{"hidden_size": 128, "d_expert": 96, "d_shared_expert": 0, "hidden_act": "swiglu", "routed_scale": 1.15, "balance_loss": 0.000148, "balance_bias": true, "head_dim": 32, "norm": "layernorm", "norm_eps": 1e-05, "positions": "rope", "rope_theta": 7730.0, "parallel_block": false, "z_loss": 0.0001, "train_tokens": 817500000}
Below are experts of layer 3 (counted from 0) of a mixture-of-experts language model. Rows are named router (the router's row for the expert), down (a neuron's output weights, with its number) and show model dimensions 0-127. Each number is 128 + 24 x the weight over its row's rms, rounded and kept within 0 to 255. Numbers have three digits each.
Before each expert's rows: "raises" lists some tokens whose logits its average output raises strongly, later layers aside. This comes from a sample of Wikipedia text that the model never trained on.

# expert 27
raises: "It ", "Its ", "if ", "they ", "this "
router:063178140113128146132121123097114116133117118088150171075125128144125126152190143063109083129146124147118124118102123143151118094125109096153157123091129129150123098141116100158113174106135140138153088152130121172148127152141131131163103122146114147161113108114125127140066120119124114140090106117126132067129102142137134152176158126096136113127138111143130134164144102153104125103138
down16:131125098153138122140142183113112105124111111105142145103124146100136121111141096116109148141173153112121155131168174108157158181104108102084118107129104120113110142119141098133137112161124138109123148157154151175090112189123128115093149091130148133142098160126141135125077071146159113079144111117137145126160151150130130117114133122166115052124158148151101143128112144123115136108135
down17:099134108166140142115122152122111165111118102122187141152128172095140121129132128107156069138093152151104140153085136117119115080114102162127149099104144202143104145164120121115143117115171119069120121147127147138130129150136112117131144125129131145140159099137146083140133117117109163149162122181121075150135138118118111118103158150100126164147131166126077115086118123118129115107134
down18:153106089100120128120113111118125167167128150084108148168130133128161137168103158119121122130150124146108107138087135114121131134150118172086094097126098149132179149097158156153145159127100149127110154113119155116066095133123140111158172077135139125114115127129073143148159136138162127148104090147159140107153097152101077143119158107111119140138107152122098126142139131110135134177114
down19:139143153127094139135126094162127134113141112095106139127112173113092107151116126101157110071083121114159105159124129160110146115119078115155113115158165110123149149116116111101145123118120155172142128124140106132133155151150076080110152118115117166125151120130089190094156107130136100130123149180096111132126179136174156140157123110115100169168127117142098126137126135124104107102130
down20:158089121171131099171112142121189128157145116107157143122137090079140122130112127157157102131066154127131131103071141110092121150153133154119110149120130120128109145082093110125105164123171147125116202101148133128096091132138114146149119138147134077074152120126100094131127127120160121130170111125132119118178120118102123110152145130112103126118133141113119150111149155154136112135123
down21:157142092102105123086177133116126145144119092109147129113120143151140138124154144131152100140060121135149094157120105126174092162088133149135110109125142127133070120080115145140121147110103171089115094114161103131079143146111168142120088115120150125172114125128160083154165119134127153134136116149113108105152093132123146126117186115147114126138107156157159168138129105114131117104132
down22:091149130138099136118109105126114160150124092102179146124115110172122133133148114142146134140035148107145109107103112112139114087099129094127114140122124133169131121134115152133113182156127100128115118131127122115115111147122141147168127165107115112134148125156145121150108131137118191137143105106116145098141111135154152150130145133141107230091095146122121128098144113126086158126153
down23:137133098146137114124129133087118101078164155148097099089149109108150134153123098110118128110211149096168147167126110112159150138135148151136082142145096120114130158123138149118118144080071158143139150124101096153122084149117155105126150136117133137116117137114128135135132168102151129150118092120133088154116132140114138102150133144127088091163110170132160129153113066111128131133149
down24:107124169141159101145171169165117129123104111109122144105115100127112097125140105171129107119102135104172133144108081128120116117125163130140150146144135151124123185094098157161115134139172107112116140096149160125126167111107167114111174097132146130164136104099127153124086127119185106122117140134162087110102151114078122104141151115092111124121154139123089166147118166112155125138108
down25:094093083099119135116137137125110131115111129137077128128157120121136173120116118111097147102217159174139176133168107105155145140080142149125126122145127140128107129146164107145088077106143146142120116146130107140132101135154107078136158119136154112106097154157135132160162107107131129107128082106169117147131110099149146098157135136126138128142089168158111112145095121145141144113143
down26:115123111142127142083138151098128124049114145135152136087142125149120176120121105158116133157182092121119120182168135162119139123112140138130138151142122147115103159129134124094088083120136125116152130176158123143111107117123140105074169138127123088105131193179115068110116150118132150136123137116116154142116118115137170105092135129156115123133119162135101124112142090120120108112133
down27:143133148135138146102143104117133102128128115158126130111144158157138140138101115089155146125003158123108133108130129127160122134130160091100094144091142130099114094154127150143098110136116178117109111172129122131130140147139106149132113129111123137117123081102150131128172167144133111155139087148168130099146136105126161147114162126098110156172142114111120122114124142133085108106089
down28:114129144141119091070128158110126142138099170071134130095152159117108141128079067121126127125167125128131079108117105130128162118151173146122108104113097100118133140144140136150068139134134123143141156110128156144135143118135132131130135120110156091146146110162148096130120134168146137155144115098098087165133160125114075109172121150112152105123114112105136162104143167149139177092127
down29:158140125129087154130141131114118083131146127163126126149160151166152138074100136131106127116220120145144116129144098106110133144082131140124109129102111109058118116127139118118136120066114119109175110129112119089137149133171164121140139130120099116104090158143136145101165139098128147109139141111102144122137119116100167139085109120138149080124143146116138128109150133133148175170140
down30:109100097094131156141169171138116139101164175123121120104137102147083147134155129135082126144127147130107111164157128161122132106069125110151125097110130160136173134122155129121140161141082147103133077141100131119165159149142143106100119107142119107144135130112109108115159155113136134117136135121160101123126117125086121170091133104109146178100128127129151153099160049099133136132142
down31:134109133107133093141131147117108135089090110159120113139152141194143090152144114145081129102142096135124119123140145159150114102115148150119090113113097158142112141109140108150132139147130095108097125201113105171116169118140081122109115130116134167160119112106123155137131192142145156095195138124128119111155112149114093124121151116117133144122124120193107137123140125124101128151083
down32:135108149146106118145116105113179126123139132184139108151097151128129097136128111127106117134086122137119179096098133104105125142159106124120158137118143173159168119137133101166133148133107098138115157115133161128138144107169086121136108114132141108108100118094146169090173100146118070139099174115143152108129119144116128101106123112091137107107164087124163168112102125173162097112154
down33:163086149128150100129129114109159105089163124130133162085098134152126136122106105128113152119236132103141166145153096088140121089151134092122108121133126108128136140149133145121118087128148118138113111128092121155131110094161144107153108108139118081125145165153137134122136152121149090140124136141114129112113117132180132154139130122135172079089121086090165122114125144155142116143146
down34:109139126139136150121141144150117097168103145101130155124147120138103102096129191098170097149000108137140133138147116120136140140125109128132111119106119119120138133130111060120134168156113170115122146121149133134129135119126076123120143121120137153127130154129167134089126163171122141129096139129121109141130148133090137089139130094131110162121137112128135110145131109162140127169099
down35:090186144171136131124154108145147149119129129126187149137137148135095088119200106118097107129046137080118129142121139129120111141148105126126146136109160118094142133072144107129133125178171126135100119120179148132127177115101114138135138146120160135096126096124152138127106120105096121129109108132129132136131137154129112142147113125139134106131172092137128147110115126137112066108092
down36:122118106113131143126103122150169106124112137134120152142119134148101182179093130116140156123110124120159080085134107138123177110123127145138139130125190116100134127127136107174135136151127096132130098134127165122092118156135163132131115107125088139109093147127131141170142145141123155108162133097112104098138139134144124158162127096148126144076134055062117142161144140109075144098130
down37:144149141152132109111114161129168134067145140126142122116103101116137120151168102116107144132211088112132139086131137129160135118134189138147131128105123145142119120119137136154131109115119108118117083154133155155138111106114144147114154170135106135128107161129115128110156113101117107129063169124141144129130081111113147163146142130136122076165096118107155120147110141104146116058092
down38:124124121146147111160144156133121154130098160092085137122156079135090212105144107119126146142112146137160118088130090127128087134126144114126115156133144068113102093135128163156134120129198146165164138098166106117135131148091088157132131126141098119125122137172159123128091135095130139146124129106109111153140160130126143121130093157137145084146153117115109090114111134156130109144134
down39:136158091121133142103121113131161131111136154127133154142068143114116129145096138142124134116148156113117141139095139132083109149131134153142133096146094106154114158143095121122142141075093170062143138140132162136108115124126097099177118110117133111146150142096167102151125130141086161126080114157132098142126165183106112124162175117099158158142117194134112107127142110143130107116113
down40:159126129096103107139103127126141136150132114125120140133136136114168149122136140145119143139255162093130094172131135166110123149102144130134120123108127135108117135128149102101105162107154155152137138123115154134092115129150129107153174131091114126143089100120088127127114140130111151144169092170105110128119125120102157104132138104092102110098140132133152108167129130101088164116129
down41:149137146138152112165097132131146124186115128118095149118138148092082160123118133128148135124000145141153135136106097151128099107132130131147113120115130101131134114108158118127161095119148147116125138110130121106138122155136096140131137104132151150114129094148135101150134118151127138111165114139098116167131139109090124137131131128120127221185146086128133142124137126116116124114120
down42:135109115158139160127105114111129133112131157113113111107143085118127133125130117136129160109255121094170086142147123092134137129130092117103089131123130139142159120103143125127153126133167116147136129176168121124147133089142140135106116121127123126131154110130150113114129131097134133151118113122150130089144092113160118141143098099152121081132125131121190126150122109120098103143172
down43:126144106117121135141121098161117118087143104119144150180154124067171126134123110154125139129182157120137058134122137103165101152132149122131161162146111158143100155147125147105128124114096118136077136110103115118090118132069089105121126136114128102184146174110150133162156081086115110136130150106133125113126149094140151117117161121111122133140117178131120132098150116152128157114123
down44:122120153121145112115137142146129157142144124127088135089117155103136138125100161141143131107074129115117137149156123139169084108159119147168141117187141097142131128128113088156146170169084154108117090139134137106089179139149122125124112098157154165137150102098109152103145114189112100116101155127121083128111153117080159115138111118118095166118132147135116136157115133116101137084108
down45:103087135122097114096128139099133168163122079152106140138093147147127136140111100097143124095056116152112167133121130117123150114075110126106150128124134142173148111202141121105142117123120163133103154180156122159130144151131115117102088108143150136153138144126132134184151122147142125097140128110122098124109151105158119092150104156118122132165160098164121116154121076125140122108136
down46:179163155118165127144162098143127089139128139122134112102124071101096147133082105102159112122187152148117135129126135154133138129085123143160116140148131113111159127143162133101124118105158062138145145112117147109165120134145127099143183114127126172098135073098132131121111159141153115129147148124147127137111130122090116078150116119152132133123113127077143194130104136137120146101148
down47:167100150155101153162096146121115161086125081160113136169105149140145066093116147121085118102151158155110153140134121127134169125106087122123135132113112111144165103120124160157147107133087165079144092121120148098113142138118120138129128092133124127146150122107099135141162117102134108121127144146143131108142115124125100145129141084176126103116173098156145140118081136142184112166155
down48:138132117137162150142090132136153120136128158151094125125140106102115083105132110150158116156068118146106174084171148111151101118147106127132156163105128155127158105103140138109132109120122132130129154104145151122111131131160123150120081119113119136124128136140138107139102136147190112111122089135129161105132122138124111123121105124126103131110184101086148211133080135126194098138090
down49:140136134146107118130134114119150123188132124119114140115147143129134135133096128121122110127055153115132117171139129106147080142148115137134122141180121129126089155143129118113116125105105161150128129103127102096073139164098114116129093136125077139092110118149142121143113150133155109137154138116089137167133145124102162132173123145142116235177130158132100104148109125102096105113140
down50:146085069131129098097117138133136182156150124136140142114157128149123099115108135129087108122204122076103131114137139142151127128105122153122117075140107140132100150133141125107090115152104156085134132130137131138135106126073136090094168141098145134107168158140104094106126146129141163147159128090142139143078135129131124086138144182123154118115131166144129124148122130117156144171117

# expert 1
raises: "Note", "sour", "%", "since "
router:098188099112116112147129125108120124151135125119119116120123076175134136130152103116110118144101140139129110111079100117110162086108166116140150154138144115132127101133134114123098178065138138112156115107135135156126124142115132131127112113138088184141131118112105100130017134133137138129102096110172145092135145121116148153154166156138152125127140141158174112149120114117120125117111
down16:120144112135147133109105126095155176126089138108119091129159103143098114104142141108112157097145087137101171119152166132085156109124114150135155123138140104142136117141137094119126141142134111150160125107181146165134147137194111119113138178143135106127138134140143141091102142082096139143125176091132145137113191117109144083099158106130144067098166123144125114134116106124112102120128
down17:131132137134101081116140192113172162168101117147135150133093124130146174126132139147130137126100108136155118108087071116103147130153159129127079129148111107125131131117142137123152123077120117140145086096127175112162139137120131141130102111125163113140124079168069146081169112105149142109145112121115124104148132133072139122136125119137105120111141124126187108152154117155121170121117
down18:152107142134137153144151124167134119144149179098104182159153115134102140171122137108122123116086127145110103117102171168158102111141142170156135110117149105109096099122113076100094132148108111089124103132117135126090150140116146121107169104139091135133099129070149125088142109122115114136128122135108135126157155150145144136118097110179124148135154144173098092125131137103154174088136
down19:107126096140143114087141134129109085143140156109169102109116093145087085154147131162117122177115092157085144130127089144122104144149087107134140157091111137117117138156152109122140153162094089131140088163164127141147125103155117114144142148145112084140144110141177102132103106128136143141178135149134136093137167123168126130098156149086151074111118097138139129108145163133117147137139
down20:143099114096133135109114156143153132127134140127111161126146125139158102126127115152138113132120133122146129108117164133139108114133197096083123153138066084148083104147105108130139110121105100140144122163138139177175148088138153123134104124149117100157109153148140134105134145100139114157059131133143129120158105163151086139127124145123096042132114138144141137131140144142114165080115
down21:143113152104101116156091133098128093151159127144137110110127137154164135088136080133122170146129139162139128138130117124114083114120125117133121181128139139092162133107152152098112175116103092136138162128095141105167138148099079128115129119164142133131143107098157180119171120115127110088137152116123130125136109086148119124102136143079120149110055110108156129132162079143126154145150
down22:131146157130135161125150139141157170137140113084153135101132114116090133111138143139113160118100092150110151088116135134138123132113148146120104129123141134122112125116086095200143124166144108121115133173154136125150154110061133186139130099117139091121132157151068087128083196112130139141131168115148134128120124128163123130131102107168143101129142104123107124118103164125126108132078
down23:107116169136142143108127093157067104148122122131114073112102123119155059162137123160137119129150142144130065133136158140119116104150106177105120130174135138149156147122125135083137165175135140131117128096088163127158109133123101124147134172101110175126105102100169149122140133140107074153124161135117146139108138121151132096137132127111131092119117114121158123132156102107148095100129
down24:122108140102140129102105152110181149130173108109125139062107083106111123093091153146118106169081130114133139106157118087157149159151090126127115139100132128124147150126121113109152120136163080111145153117141120122119096143138137069144106147144166140150146153118138120121111084085131103143116138132118120106146174136104140151158139149168124103161163169095152148145156104150111104108137
down25:137100123162129107149153175102117168139152154144110108105153124108108149182120111136111138148159177108126072133127126162112079121127125123146097175138112123110139130150123158142124142150083180142129135110072109114137143120117079109124160126102125103087136131142136103116129129152135124163157100114112117130119139077134158100095107137110142137119094153156108120156135078124104190118139
down26:134094144131128164131126158084155133181109163135083127116170138157111173119117105100149115136062095170106104099125110170135092121155139105127122113163134121131144158139121126122131140103155116099128167117118142132100157115131101129146165084108148159110126105141133095115136125158131151125147182120099097157151154086137110082114109105117164166129121125117100129117141161149152130134088
down27:129159143126139088111118083106079139119159077144113094086136139121110146136141091141135157113084170114141132110155136115163132124117131078102145119121157146129134112136134162155125120087155122165121118123129106127178109135095089131117137163115134144125120136172162158138118187133125141121134163117084120175104123137143137142110119189088123108162118104119140132139133114081142097138173
down28:148099125117118125122085141138126155141118138135119120112130118091136130139126095138106161157006149146189124122108128134144102148124132143140137139112137122141122073123124166193136155098154131148107135123117154092133159083112117126137121127159165135103151118152161123096119130104170109134130155137088140143124128121118133126108111175111124103170080110100130156139133111138123102120130
down29:116131151114142122156109108112155167097150134143153146142164130091126125139080152110126187156092128097178083140109146154093133119137097162126126154105115155086122124127111148147158150143129149097137141114072123086165120150108142131127176119115161130144116083126129120130117090118098180177137149130148119132116130111121059117118100121126140132116122085150105135151124092113136147129159
down30:115180120157139135107174115150127091119112130104119169117141144143085131146107128111113089092157118158096110145127123111129109122144116146130112108132118105144116149146098093072130085156122132113142131122111108134111127135115202136113158099188109136116118128129131123134152144174146133118126104137170093141144137181123146122127122098122116172116187133133067164133120169119150154093121
down31:115136146137115102106110126114140165050177120088143124106128117128114131134107142107124130125232134082145106131125129101134139136125088116123118103096158131107140144118124160156157120119144102143151133130147094129114125119129128125125151158140133110134128135109150123111147095072135112146134141150150133137133111138154122151135157104127124013109135158114161128146136130130120115138165
down32:158100105119140107140166137133133121140104152176121149173152073125142146117180082130110128185155158116091097109108118080126116126148141138116133126127140141111113073106108140156098146093103112127108137185110134105145124132118095146135153096134123133155127122111108091131134084144146177105104116110095126149135115125142121151106139145107114134143143132110201116109136169119092151095137
down33:110108100132106109127143070113154099113080073124148091122132134135130138134127146125118085165233142136132150148149105094172147148086118078098139133122146150094151132137147146146106120105153123146121102157160106171152129138144107105128099143133107111149146134134104132138131130143127131137168132117145136147080117121132138143141128162123117069122123136098168137097135105150132104151137
down34:108097144109118111112109125131113156089168138132172131129122111189101122088161107126098113140176146068094158120164142153154135120145125113114150123110154136159139146144127105181094150159138098103146101163145118142162149112111137136116110112122094124129166139131113134107121164110119105128122144098128131116089077158136138100067086127172114096109159107136147110130154120130125128153157
down35:144081143092119154130133151151114178172113143158151142080139115109122171158132145100104132198077119150109102087094114152141087138149141119109124137121150169128088109124137143179126143131147078138093122132145149087117135100089112175159137103144151140115123110165117107152099126109134118148134117120135125149131137134125095125118106123129134183130126133098100105128148130123141171088132
down36:113117114192157137125098095107148102065087132101103105110157162124109123138089117124128148133191150108165151123131101119120114125163097162122082121162116115124102133114142141107117145141120118109106154163136100162131135116121129141146143131131162124131127150080106078112140148115147174157107146125152092150118152154174118121126159112157169074120147132117122132139094158104127118121099
down37:152139164138110139109108134104137131112131102130139109095111156098122144159109116149143155150103131135122120154169180136139131157164113143125174153143152155108144084098095150124124136103152154114129133148124109132081167109136104082115130081154111173084129117115117108110129134103163103105114127111118168140122123133076112147156126140121152147151119087100108180149058154132155102104150
down38:109135134132123125100118086124131111128107085138202101085124143147106103085110135105179140120103117123121126130113127126132125141134101107144151133137165130142109122139135135112138084165172157136066158114145104141065159177150114129129154167111111112116133146113115131162151104128092144125122154124138131116141145079143108136138148111112152046135145136079152131096140147134155124135110
down39:133134118090084122097120109076090107132143101158139117128104133129183130137146139164162127133114150121142154091103130114133132123122176093111115154088130130143148115136170164159149153108128087132124132168160138129099146110142074088146115142131125103150135089153140183154103111083145102131160186135143158123114126142153106155136124137094117103128083141139152107099113131142111105154154
down40:122103153119119117112135124114153130136153178143089137147130154099126128129105110122118135136108196110118093125110123135141082140184128164123164147085153165109101152116121132158113095091157140162112150108105095119126135115097161093112114045156103125138122139161141101122129126139166135120140141143094113128151152150095117143114154113081131134143136140115104167101112162125176109098132
down41:117035123082150133127136112171130118145139105125119161136119124095139115123134160151135092176119151159123132129115133133144106135152141098158168170081116146118147142140144149153105151141124090087107128159155121139087160132156126128136097093156139081117153118159141141123110117118122071157136136164139155118145131135118140173132083136119140094115137092129095147129086115137142111093147
down42:110114117175105121115132083101115130104107100149163126142115162151106131102129123191139147164155130106124112176123095137107140123094156116102124171118141103132144119135102104179106077147123108134143122182144131143182162125157125168127138114119147110145163134129138128129119100151125169117160134108118125119096101125133155157119120097149152129083128142090083091088128162165123106114118
down43:119139136124131098143097096110139131172146122102133118136115076141121192121148122095110126127119166120140165123091148118130180130188118144152111113145154147130107081168085126151106108127166162136097170129126104109093123105096140175145164114161104122139138120123111101131136103114178146133113113134114110144089136119090108117137118131114113110147146122090124133119126171130189135097161
down44:106147128149137176142116104180110122191108170141092130103142161113137123138144080142153091108113089160137164115161109122130152154165144170125137133135124101153172133124135118105115125130122108134082110112111183126136105151130150127150112160126122147099162124095094135144093121190091070124084120113129164141143132109132110142129116122106128140134151132106103145121094103123160111099117
down45:110138111119130108115146156107133137095150152167128117104109105142142132096100132116118134163200137163122111184139159112135155114076128127144093126112125180107147147152139136102102153091078115095156110126132112118122131137128111148116108140082110140149110122125129122102151139145172145124126083144104110136099080133163133119124183109151115096114165176136158104136119085141123178116132
down46:182125118098090080127106123127157136118119109116113133100133084093130144119149149096145139128126140099093149116089155126144165132174111145127092137134140132098171130196084130133153102162138169139149140119135122126118162161121120133105140142190098107162070166119116135122083114138126144103114135106168138152083117127108156146157147133143138139104134129107124108088125119098152113143113
down47:102117114111106117137105152134152110070160132121148113149144114117115120124131127123114127139240165138087110136154140127118176099143096174124114123103143129144131142099122126098151133124095155109139138150164126112094111107099154140159129109123141113158125120130108122139145145138159145164142112137109129149172109124165071131121155137145135074109063147145103095121127143103128121144152
down48:167161160139155170169145118134159138152138104142127093135109117126127157122144158108118155080128107147120163136088123163153092093125117119155087156127114099102146059152123133120182139115121092127151094149112121088154138135143112117123139088170131101112113112134135131048129139126115096142111146153124120155133117159095145120149160104092129161169111131142130147142129106119127159118121
down49:118121142121160125140174142106131126108107140149181142138163161076103157067111095146106132115133147122139082153159152124158144150101129123148147106129140113101144107122144097137138184117096159109111160172134093172122084142114155139124127097138089145136074145119105072132130154145126136128107106114129116125104131123129110096161133123133127090151128152161113075136140097148144161109127
down50:149090114111134135172108154161113116120167139097107148129115106083125110152097159109123142136177120135087094120114105120162079161109158151148176135128125114132137127098155143141168124093098132176147168101111120175145140128129105090114137113130102150154116152140149154133153135080119073109127097168140128143131095113129127130137156123113084097113111145159155087134121141111095154116121

# expert 17
raises: "\n\n", "–", "\n", "/"
router:096165139151168119111109133091130110124109127105141126152149128144133120112158123108100138121129129156173118135095157171118133089150116115114117181146123128142135133129133135132077141127138117137167123145111120161075117140144136101171117119137094143128114113105114103119012131155156135131130103162157171085111102165138105109128151125130156118117128151119099140141114071123119128100149
down17:143141128106179126106132096143182132111161128138162144148138110126170107147159112094099126118184102137155125095064084134157133145148143113107101124132124179129126135102132153100152101162149111140134114139114078129131112119153112121103163104112091110165167136082122113137116140116064140126129117151124136152140127144129098127130132130155104189119142139163152148104130146094120119096113
down18:107122146119155144143153129126136112127155137131163124094146137114112128107113125123140108065216162150122174110151146160121116112148128118142082147118158131105140090102115153104086128115106148150098100165119163134156100122123132079098115107078124147129161152142181140132122107139100126102147165164123143122123107111127139119158155104136134136133099154101154118127135084147068122121128
down19:123119095126110135131165110112094135129104139129125138112125142125165127119111132143158110142000127151112127143122153129134124127128140143141163151123154128113167131139141111133146130116089146136132137100115139139123176158145138121132124121128113133098121126139109107128128148134117122150131106151125140115131147102108134124126098139151120151108162108137122127135091119119119101143126
down20:121133131123126108125120102113146067151140160092124147118201111146139109123113134154132132100163102119167154129147062118164132100141107147115141103152172115109146102135172141121089103148117131122130105121158071087125119134118176118105146149153127149141138173089160135127132149124146129163115116174161116127101110142104107164117097130154125090098149128142124098123131118096100161131124
down21:146120126123098115133104129120121112151116135098153092160095107103126157150110127127153140116163089119140117095150118165110143070102097127056166120147135107156106133117103178115107150151159145106144099157125144149121135104137114139137164143150135180113134112108101169114102101145082121136116158127139149168107091133147120161144112152099172162138085113154138113153125117124104149166155
down22:159112107133100088147155138142135110129173129095085110127122086126086163096129145106096148128154130143128099140121096108162145155114161120163122122131154172099128104159145134116155130126101091150133143146118133146150160104141163111135140121100127097136120170136130133123114164097143142149178149156137112085122074142149104129128138159178098082115137093072124110131130145099173110113140
down23:132127124125124148124117126133115113082150155102143123147150106133122115146121118119122122104255143125113115148126118104112129107131124112138142111127120111109139117096145128136136150114207119127133135133130131152154123124140129114144158119120131121130118117143122149123137093134122118129128144139135156131132116124127099145135123127121117048119087139122127114144133139111113132136162
down24:135105134102146106140167122143159169068123133112146115135088116147145137181130127122090123100040091137174117129156146136136130109134149106116133131141092139147131134132193128153136143095108156152119142126130115115122149099105119146087111108151142181115172089103144117161103107114126116107107128101144100156119155136163102110155129106115111147155131132162111098124131139107111119166098
down25:129131125128114127126099109139103100137119132131112164147147099106103100147130134145097145088200135142114111141082138116093119155113105135156096123162131126117115130120110099073146161104155135139182131159147117118140106133129136133140099112116090118125146140114147133171117155122140116120110129109059093129096185180131103156173145135099139148147165166096147149128159086138125124125166
down26:154132110121138090168114147129140147110119124147095106126117098137086147170148150135122118129000122101133146148102082142124148122155149151098134154115137141150160120170126137141137167140079146118113144141131130117100139121096133092100081123165124151152120139122121146162137101113129143118116129154118134120148113139155120113116159102118133130152128118141109115106072135123152124140133
down27:123103168125096101138140117172099171094095150134132152112108153104157126153126145130125142134141130099137160146151118122123145161135119125123101188120098119119132113127157127152139146157162112156136181118119104138139135148100142126100155113113095138178084076116117143133084121118113170115115177125152114076103171143135119117129128142139079169137135122071150117095132132071141121117127
down28:128088132093125165115122131151086137123134129166127142077101160144125129127164086102146094112011152096134128147118099115116111146103151127126122154115125112133174154111110150103125136106181141154122121113138169122139135135170117151117151127141127091140093129159110097102115143150136125158124140177136128134112111137167126124096102137132128156154135143141101092118133148125090110123106
down29:156126112122182145128112155096120145136148137102098127124132113104106093148109116128149095123023089107116154157097064114134122149159132105137144145148123128172120173113073160125118148144080115101151124111156145125134159126133144131104107140158133139144154116132112136148100118101145130128131141136155128099135121117105119146107139130116078176124170125143138159135138151144157084148139
down30:142136172128171143120101119120133176124112124136159173136104079109146149114136087103107154136149117150090103103126201151145134105108123124130131167131086166123119116157153152140175131120113105145141114110105116132098101084113094118112156144117123127152144121108134142089108090103139069107127151117111122143098162128157170166109157156132112100153162143150107130108143125152134142122095
down31:141093126114112132081116137147096121141134160161149162129140153142114151103152129127106108166123159098133080118129123142167097105122152119124180147085172145092112124117097123103132111148148138106091112157187126119102155147116172144121152107153131083095095124161117096124145115127110139155174130129109142162141140122122135070137172111141108107141145121128133073088120102123148157142128
down32:141119123110151169143151146090145111118146156115163115124103128130096136157144153145123126123031122139108147139132107158114117110121109143114137143107137101139143162121130127144148131140134129127145184123133071117145152113085139126102102142093160127105117135133124120146153120128109127106143105134102094074176149101103115111082164136102121191123143122137131142091197114123109130164098
down33:138129145133181150137168149129104151154132118108143129108122130135142130102094143120091092106088106135172123107154139136166134157092155118136115154124155114107134149169140136117120102174092179112108089148144165089096153159134111131165125095132155159071100144132175086102120147101105118117135130135170145110125107108131172101118121113127136152101162139120117104092109153104107109154114
down34:147121144146124131107132108138157163163099109161129162117148108120150132133129121085103132171227150139089139088103171168139116115098122108140129162133097140110125144094078159142132113107139135076175077155116099091119086105165127140110130150127137085116154131152143132117124082139151131092158117123133137095118131130155114108145118153143150142133114131142136135145141145140125107115120
down35:108145101158154119120146103146115104091086131106138145125184124082139151164139170156115142129080141091132113124105129175132119101099140138121162130146092146134133169070122120136142140130145080098155097130119092118105129157109117112093155142147140113119140124116110121137137106110122174135170198146151157091130151150154094131129128117098128151107145140138131172156142112095108091132118
down36:128082143107135114096144136133106154169122163129124144061136161088142168110134132192112096146043138134149137137110144126090125154147134139145120131137173110130117116147146131157129101103111118104147145106130146122142148141139104101106157107183160112090111138133163119092110124157097158121145145125106114112149150131115090121150149131126150116130139092136138140085089159100131097153113
down37:145141139103125153117118112112149131105190163126094126095117111078151108127146126133167114158192160140117139131155118142098136112141112121092114118154133122134118103152117161132137143145117137160146106124104106113148090131161111105134131085124113150126143133131107159132122116120111167137120122097113087136130076103151153137142143153126149039096113084138155098149177099127136177114102
down38:090123106143150125160140119119139122129147094123100120132084167139130126131143101127174081096072162117164146124143135148113099158125174091131142127092124149083151149128136140146197158153139175127116130139181155136092151102158113153148127120121129155107117119121142141109098143110137120136123106109097074156092105104109148123130132102130126131103085165125138090104147145107111107128165
down39:114135127155088123135140088158120109076116124125179101117134124151120106099133116120120158153255134107119116102118134140131140140132102125127121096134092148124123083118101121139125107147152139137106145138138124155101116126091122121149138154139126120151135151139158138140099122122138142116092125097143130128158133181106148134143087139153140158132099135109127138127134142135124109114164
down40:114114091101127095110117116142117133114195139129157106116164091101170145133117085086126111134182134086117111126135119141095148106122127126137136164127125142112136132142095105082142131101174120172124134129111133123179115145164110139091143167104107159122091131136138132147149095156148112119144146103144120148136081140107113158148108117096117114130161162184136141106134075120127148113172
down41:111145121105117119124150158118136169101127140097121124115135127142089120171108128149136117144006141133141094136130120101150112122105150095141131197121113156116128143132115106133145130145110097123095154095131126133154149164151125152136079145127116102106105151123156135124114135152131142150148083146100137089131123143123136121095133108074128172127173144123092157132150125157111158107134
down42:094144141114137142107117113096137133177162114148173079158118129114115130148129138118117154153120118134147133133115104145155110164104144140133126124108100086163165112100122141136136124106073156111108069107167126123170113106105106161144137153108144108159114154183168108116099132160170083151139115145103113136111111082116139141150104116092116150122099180133125104120140113135119113169166
down43:065131102131130129147141109153128128118162137138092136170137123119119120111151125118149181118224107134143113099115147132100144096170163142133119146107097105157144154099155120102089141134204085150114118123146098147152133105156177179111113144097095104131143136130133128117084131134140127114084138104136140128114120103128128122117121116130137107131097167172121113143124116120139117150133
down44:128142161121126125115117109103130104095118141138120155164140097111171100107128139112128144110253127115124102104120139156119148126122123140145121110115137138134141107150141127088123157134173096168126145151100124112160137136164124145130148126115152138117186129148119132089127128103113143094096126124133140117155117133126104125109124152127139038101084146121171112150119138111125150099118
down45:079168113109106117136147118099101128107106111116120112105156152150152146147116168141150121102087122158097110164100159076145139174155128123099124128141134136108123106155164106170107130113108116152093133161174135153125127175120158117121135126135097135167162151117126147095131137156110136163070135160118127093124127116126088083111111167151123145130144113122105118159079163110121096146146
down46:130126133128152121135136130155134159127120144139139101122091109108122068169132182125136133089142110111134118122152175156149091099148138115160097152115139098133134069142120083107094116091100153138152127154131164139097166081104150141141156113145181139121169141148119159140155122096104121138149123123115130125104116146116139149155175128112141143131114141078088119120110153109126120091068
down47:139141104159127112097087081156086129144085124089122091139158128138113087152112113141131116137232132167174106137138101103143137093148117105148102114126127129096113147148141115116160089167127153127130120156100101143149110154143144107145156114133119149115143162121087136123153107095112115119139139120120156132164127128118164122142170108130131134139090157147129170116119153092101140144135
down48:119114145094130122133122115152166090144144102119081093132112121115076129155123136129085159112132062124173161113101148146155142149109104143111144128151148135131126105147110139115136117106154067138149175120142123108140108108123128136155112099106096134141152130139085132135137169088109124140135102121145173099144103165198171157160136132144122101112143122146119136161144150148105110088099
down49:179129137118145116153143137101133100154140132148133121105097125122156122149156120115153173120174133130123091089112119111103127116100110127119150121125139147107118102167143140107141139068183133139088108141144132149140116117078125152086111149124119150141151149147105141114117103147131119141144143158141110129132154114076117126119062174160128062148184118149138116146101111120114133133194
down50:102134108145091132102117143122123073114095126135129119156105113166103156129110132112115161146146126124181161130134116135128125144144137129191087112146137152107135096169155124126173120145148109113160142130106143138139092140103083082145139145137127149123090150122123102140117204101108172157116114104133112130149097118152155171145118124122119178126074125112139104099122113075117125116148
down51:098160168102114126108128134145123097117127157124108113133127150153143157131101148105105118111191105128118169117107125171123128162159113122105147143151146119127095135109085114127168101144111127138128143127158102118107140131140103170146130138126099187117129154085116167101092160103133096158108114149173155125077087122171072140171153111118079143139130113107132137113096141144132148119133